{
  "num_hidden_layers": 19,
  "hidden_size": 512,
  "n_experts": 32,
  "experts_per_token": 4,
  "d_expert": 96,
  "d_shared_expert": 0,
  "hidden_act": "swiglu",
  "moe_layers": [1, 2, 3, 4, 5, 6, 7, 8, 9, 10, 11, 12, 13, 14, 15, 16, 17, 18],
  "router_score": "sigmoid",
  "normalize_top_k": true,
  "routed_scale": 2.0,
  "balance_loss": 0.000467,
  "balance_bias": true,
  "router_noise": 0.1,
  "router_cosine_scale": 20.0,
  "router_bias": true,
  "init_std_router": 0.0172,
  "lr_router": 0.000711,
  "vocab_size": 38925,
  "norm": "rmsnorm",
  "norm_eps": 1e-06,
  "tie_word_embeddings": false,
  "optimizer": "soap_variant",
  "learning_rate": 0.0125,
  "max_grad_norm": 1.0,
  "batch_tokens": 131072,
  "max_seq_len": 512,
  "train_tokens": 645200000,
  "max_steps": 4923,
  "dataset": "wikipedia_en"
}
Below are experts of layer 7 (counted from 0) of a mixture-of-experts language model. Rows are named router (the router's row for the expert), gate (a neuron's input weights, with its number), up (a neuron's input weights, with its number) and show model dimensions 64-127. Each number is 50 + 15 x the weight over its row's rms, rounded and kept within 0 to 99.
After each expert's rows: "gets" lists some tokens that make up at least twice as much of what it gets as of all text. This comes from a sample of Wikipedia text that the model never trained on. Tokens count by the router's weight.

# expert 27
router:71 37 40 52 33 32 52 38 90 68 61 68 62 71 50 65 60 38 55 42 37 43 57 43 42 60 59 59 64 36 84 69 59 36 54 37 67 42 39 56 39 53 40 58 58 41 47 40 68 64 25 32 64 54 62 73 53 50 56 52 65 31 15 46
gate0:50 74 53 37 42 46 37 29 51 60 65 46 56 46 67 55 61 48 73 27 48 62 40 17 65 44 53 32 50 45 42 35 51 45 50 35 25 48 50 50 27 66 50 61 38 43 46 37 51 63 46 64 75 29 73 64 26 47 48 86 52 60 38 27
up0:37 55 54 40 66 56 32 42 79 68 34 52 56 74 30 63 57 53 53 68 76 76 27 58 17 54 44 51 38 46 54 54 57 98 20 63 69 30 50 83 48 44 52 52 46 49 62 61 48 64 44 45 60 54 55 37 34 39 62 64 41 49 42 44
gets: " as", " ", "2", "9", "1", "0"

# expert 21
router:24 51 41 93 41 28 52 40 51 70 37 30 40 60 45 76 68 23 60 45 30 59 64 77 73 37 54 44 65 61 72 24 66 48 45 61 49 47 60 55 57 61 60 25 61 42 44 42 63 47 45 19 48 43 29 61 48 46 58 50 51 65 62 58
gate0:49 46 45 58 48 37 40 36 39 48 60 40 58 57 36 67 34 38 40 25 63 28 35 16 45 54 61 77 46 22 56 64 40 43 55 35 31 57 40 58 63 59 68 40 82 35 68 53 58 42 50 24 51 74 65 38 48 53 68 78 40 49 62 67
up0:50 44 47 65 25 51 40 21 50 53 50 49 69 47 38 64 65 62 47 61 75 20 42 28 44 76 33 45 40 63 41 34 54 52 25 50 47 53 45 59 59 62 40 54 40 40 32 56 37 45 17 34 58 55 10 47 53 76 49 77 48 54 74 53
gets: " ", "1", " (", "3", "4", "5"

# expert 12
router:60 36 48 69 34 37 63 40 50 52 33 26 51 72 69 60 36 28 14 24 38 64 70 36 66 20 60 55 45 58 42 60 55 54 64 32 68 52 39 46 65 54 43 80 33 54 31 40 34 41 53 61 37 19 68 44 59 44 74 56 30 38 18 49
gate0:32 37 47 54 40 38 46 53 09 18 23 71 53 52 37 63 61 41 69 35 49 65 33 41 55 46 70 45 34 51 28 59 37 30 55 51 32 40 48 53 55 53 56 77 53 62 40 56 28 54 53 51 34 21 48 38 49 33 39 51 19 53 62 48
up0:59 47 51 58 59 62 47 34 44 36 47 58 51 69 45 45 24 75 66 74 37 35 65 53 49 49 62 43 47 28 67 27 34 50 44 47 37 83 51 15 41 45 50 67 64 57 33 58 47 39 13 54 46 32 48 48 44 66 61 50 55 48 40 46
gets: " |\n", "\n", ")\n", ".\n\n", ".\n", "\n\n"

# expert 22
router:59 22 36 62 11 32 29 37 56 71 28 30 33 58 51 34 66 46 48 65 60 36 50 40 82 51 69 44 61 51 45 43 37 45 51 36 47 60 36 22 59 55 54 75 60 56 30 43 54 64 39 66 40 57 42 41 50 28 42 57 28 47 48 45
gate0:46 48 46 34 66 43 77 58 23 26 36 49 53 48 42 63 71 59 65 29 66 21 73 48 66 59 38 42 47 53 55 43 14 45 69 52 47 75 47 72 41 29 55 51 83 55 46 40 64 50 48 60 64 30 56 58 59 63 47 44 65 79 65 48
up0:40 67 57 50 60 51 53 59 55 48 34 46 58 54 61 53 43 21 38 51 42 64 41 29 77 79 60 36 49 47 35 32 47 48 30 37 46 50 80 42 53 42 28 57 43 22 57 57 35 65 44 71 56 45 80 62 52 58 56 66 40 24 26 55
gets: " the", "'s", " The", " a", "The", " an"

# expert 4
router:39 47 53 71 24 38 73 50 44 53 57 30 73 68 40 63 36 37 25 25 61 32 74 63 68 32 63 81 48 32 66 34 60 28 40 44 37 48 50 40 49 56 37 42 79 36 67 40 61 41 54 31 58 61 27 48 76 41 59 56 29 48 33 45
gate0:35 37 36 72 44 52 37 63 43 45 56 42 20 58 42 59 66 54 49 47 50 43 56 71 24 53 40 58 48 52 56 58 61 45 29 21 17 51 44 50 57 42 68 31 39 63 52 42 72 53 54 42 26 54 53 48 47 66 38 44 65 28 49 48
up0:41 83 41 64 58 26 30 46 12 51 69 78 51 61 15 49 58 30 50 50 59 62 40 53 44 44 34 78 37 40 37 54 71 49 46 37 64 43 72 40 20 48 46 28 76 47 66 47 23 66 55 16 43 55 38 36 65 39 53 57 26 35 37 59
gets: " to", " of", " the", " for", " from", ","

# expert 5
router:46 41 53 56 55 38 59 23 44 63 53 55 58 57 61 44 44 27 43 43 52 65 54 28 69 58 57 64 75 72 65 77 45 62 43 26 75 37 30 49 32 48 60 66 61 45 70 20 63 56 69 65 40 24 43 37 32 41 58 61 36 46 36 56
gate0:44 18 62 84 72 11 56 38 24 70 60 62 46 42 39 68 57 53 30 55 34 59 37 52 41 66 44 41 47 55 54 45 56 21 63 56 29 49 60 20 85 37 28 29 24 58 63 93 40 66 73 64 88 35 54 44 49 63 43 48 57 75 43 46
up0:17 33 40 26 51 22 49 58 53 51 69 39 58 57 55 50 72 50 22 53 16 56 16 29 59 61 51 43 54 17 58 56 56 62 57 64 21 41 58 42 57 60 76 43 25 59 72 65 69 66 35 73 39 51 45 39 70 84 53 25 56 27 59 29
gets: ",", " and", " |", " in", "|", ";"

# expert 1
router:45 39 46 44 60 41 18 31 81 48 64 53 51 78 56 76 46 48 49 53 44 61 45 40 70 35 51 82 53 74 59 29 50 45 24 28 44 44 32 66 46 61 60 48 34 84 44 25 55 58 21 68 77 56 62 66 54 52 57 74 44 24 32 60
gate0:44 52 65 32 61 53 60 56 76 42 38 70 41 22 54 89 48 79 19 50 47 48 52 51 49 61 55 38 44 68 56 45 36 45 62 43 48 48 52 59 24 45 72 32 51 72 22 55 79 72 59 36 55 43 73 39 55 50 44 12 49 53 57 79
up0:73 46 37 16 49 19 42 71 69 70 57 43 46 50 56 52 75 59 49 57 54 45 17 36 69 50 27 41 49 62 51 74 51 72 81 38 45 55 39 53 50 51 62 54 57 51 55 43 76 39 54 69 53 56 49 23 46 41 60 51 35 20 46 51
gets: " on", " a", " of", "ed", " On", " at"

# expert 0
router:28 57 57 57 22 38 22 41 54 84 75 40 50 64 20 68 58 51 34 30 52 25 71 70 63 16 52 64 33 51 43 59 74 44 61 50 52 35 54 49 43 40 47 58 40 49 21 33 58 53 38 26 66 55 25 47 35 55 44 64 45 16 38 48
gate0:33 53 35 40 42 47 51 62 37 41 48 72 38 43 38 51 56 31 66 52 23 72 52 48 61 18 80 52 32 36 38 54 47 50 44 59 61 53 44 32 48 76 67 60 54 62 75 44 66 35 56 43 63 56 56 43 70 53 41 74 62 50 67 71
up0:29 50 39 45 49 68 69 39 24 47 40 49 43 45 77 47 35 54 29 15 51 41 72 33 36 59 70 56 48 27 01 47 40 51 43 38 41 50 48 66 36 66 04 27 43 66 55 40 53 45 27 52 65 62 84 30 50 73 53 45 65 41 72 51
gets: " (", " to", " \"", "–", "/", "-"

# expert 14
router:71 44 18 62 20 36 40 41 53 46 45 32 53 51 55 51 79 50 45 61 42 32 83 46 61 27 58 49 59 57 63 51 57 33 57 48 70 79 41 34 25 42 67 84 40 57 35 23 47 30 35 38 24 26 72 53 46 58 46 62 38 34 18 58
gate0:52 56 43 68 03 60 50 61 49 61 43 32 44 69 60 82 17 67 32 37 48 53 45 66 68 61 37 15 73 67 35 65 68 57 80 51 47 59 52 28 47 47 51 53 43 40 38 50 44 62 55 56 42 54 36 25 45 54 44 35 38 70 34 50
up0:47 44 54 59 63 69 14 54 46 44 54 44 69 12 38 70 46 46 40 05 54 51 59 50 49 53 29 41 80 54 80 41 67 44 78 43 58 25 56 25 63 77 48 30 57 32 65 18 33 50 90 62 65 43 55 20 42 48 68 38 42 66 54 45
gets: " he", " his", " He", "'s", " it", " she"

# expert 16
router:45 43 57 90 24 41 43 39 63 57 76 36 61 53 29 49 83 43 58 38 53 49 94 43 76 56 67 68 29 58 55 29 53 38 42 21 49 47 37 48 48 43 40 69 44 38 49 34 56 63 53 36 74 45 60 56 40 50 74 35 60 49 62 48
gate0:74 73 30 48 43 79 62 49 41 35 43 38 71 76 40 68 34 59 50 36 37 46 39 70 64 68 46 36 38 47 53 47 21 68 52 49 41 52 68 34 50 35 80 48 39 60 20 68 50 42 31 32 56 50 28 42 72 53 46 38 30 24 60 42
up0:37 46 50 67 39 46 35 19 45 47 61 68 52 52 48 44 35 21 68 61 37 35 22 43 57 22 27 46 53 70 76 43 70 33 57 43 42 47 42 44 62 51 55 19 62 37 42 45 55 33 36 44 52 62 49 46 45 56 13 67 53 29 48 35
gets: " by", " with", " at", " John", " under", "',"

# expert 19
router:45 51 57 50 44 40 55 61 61 46 50 44 38 71 45 67 75 35 37 54 57 29 31 41 56 48 53 64 61 33 45 53 61 32 63 40 73 35 44 39 36 50 37 45 63 46 20 44 63 45 24 35 46 31 56 45 59 61 47 78 61 73 20 80
gate0:40 66 61 28 52 31 79 75 44 66 44 53 64 58 71 68 71 43 53 55 69 73 53 76 46 53 46 52 52 41 64 59 52 35 14 67 50 45 06 33 44 47 59 46 64 60 52 46 42 16 42 45 44 49 54 41 28 48 47 47 63 23 41 77
up0:36 32 52 35 32 54 80 45 63 51 57 40 50 45 32 58 29 79 41 62 41 42 66 46 50 45 51 58 55 30 69 58 35 46 35 66 52 62 34 50 55 60 81 57 55 44 15 69 57 65 33 66 50 74 60 86 28 38 32 76 39 54 47 62
gets: " ", ":", ".", "–", " October", "°"

# expert 10
router:31 43 43 45 35 24 52 45 43 61 76 27 43 78 56 42 65 43 43 57 44 60 43 53 71 46 48 41 55 58 62 53 52 51 29 43 57 35 48 50 66 42 60 65 48 43 44 47 32 49 45 37 65 50 59 55 17 62 79 76 40 65 35 74
gate0:47 44 55 41 28 62 61 60 72 57 72 78 60 72 59 62 30 34 40 36 47 90 58 56 45 26 54 69 33 53 35 75 20 52 48 69 35 43 46 36 61 63 68 48 53 48 27 55 43 51 32 47 53 68 86 67 59 55 66 59 72 57 20 47
up0:66 14 63 40 13 44 53 27 34 46 69 55 47 26 36 49 69 55 35 39 42 70 45 65 24 37 43 38 31 40 58 62 29 59 40 22 56 51 56 55 45 57 41 66 75 53 53 67 43 33 53 55 20 60 34 56 58 50 51 64 32 46 60 59
gets: " ", "1", "0", "9", " No", " United"

# expert 15
router:47 44 30 81 19 42 65 30 44 53 34 39 61 56 53 76 61 43 58 64 70 54 55 47 56 42 64 35 74 59 51 52 52 54 13 45 74 67 43 53 51 39 38 50 81 47 31 47 40 52 46 48 57 34 21 58 64 20 55 34 34 66 36 56
gate0:42 76 64 38 75 77 70 55 77 41 26 32 33 52 58 60 94 65 13 40 42 23 40 70 41 54 45 34 48 32 46 65 44 52 39 73 69 51 57 45 54 18 50 48 52 67 18 56 36 28 44 55 25 72 57 39 34 46 65 43 52 61 33 46
up0:66 64 48 69 18 40 44 63 19 82 41 71 57 30 45 51 31 47 35 86 55 54 08 35 51 44 23 42 53 61 36 37 57 55 49 61 47 49 55 66 64 78 31 48 58 44 63 48 38 49 53 67 78 44 57 65 63 73 79 66 59 36 56 71
gets: ".", ")", ".\n\n", "\"", ",", ")."

# expert 11
router:30 51 45 49 38 54 28 27 49 61 38 27 45 74 51 77 58 45 36 42 62 68 56 66 45 40 65 51 49 55 85 23 48 50 41 47 61 57 40 26 43 65 52 67 44 47 31 37 50 51 45 55 60 50 41 46 62 47 62 41 32 76 25 27
gate0:37 45 48 41 55 34 73 71 47 52 46 37 64 66 57 60 42 33 37 78 16 24 24 49 71 27 62 26 40 54 55 46 51 65 50 25 67 26 54 60 66 54 46 37 29 46 66 19 73 17 44 82 81 44 39 30 50 25 60 72 39 59 32 33
up0:31 50 42 37 40 41 61 48 68 65 33 47 80 45 51 48 42 40 27 51 56 59 55 41 51 45 92 39 41 63 28 63 60 40 80 23 29 43 34 37 59 51 40 71 73 57 83 54 61 65 58 51 72 44 28 64 53 54 44 56 59 52 25 43
gets: " |", " The", "The", "\n", " a", " \""

# expert 29
router:43 59 43 80 29 39 62 51 61 54 43 35 38 48 25 44 20 29 17 49 39 51 63 97 79 67 47 63 50 69 52 26 42 67 32 64 72 35 52 44 39 64 47 58 59 47 52 47 71 55 46 42 55 54 72 71 44 69 67 53 69 74 45 45
gate0:53 64 74 44 51 62 00 39 40 57 53 43 25 39 30 56 49 42 55 53 41 50 49 62 58 77 54 43 68 59 49 24 64 67 51 65 59 66 44 39 64 49 56 33 33 74 37 38 50 48 69 50 37 31 62 43 52 60 60 40 33 51 55 77
up0:44 45 72 56 48 42 38 51 41 49 34 55 78 46 56 42 59 53 78 49 48 46 44 49 35 39 22 36 40 64 48 58 46 61 71 47 62 75 38 42 49 63 38 43 38 63 34 51 56 23 51 53 56 62 44 32 50 71 87 64 35 54 31 37
gets: " for", "\n", " |\n", " =\n\n", "–", " |\n\n"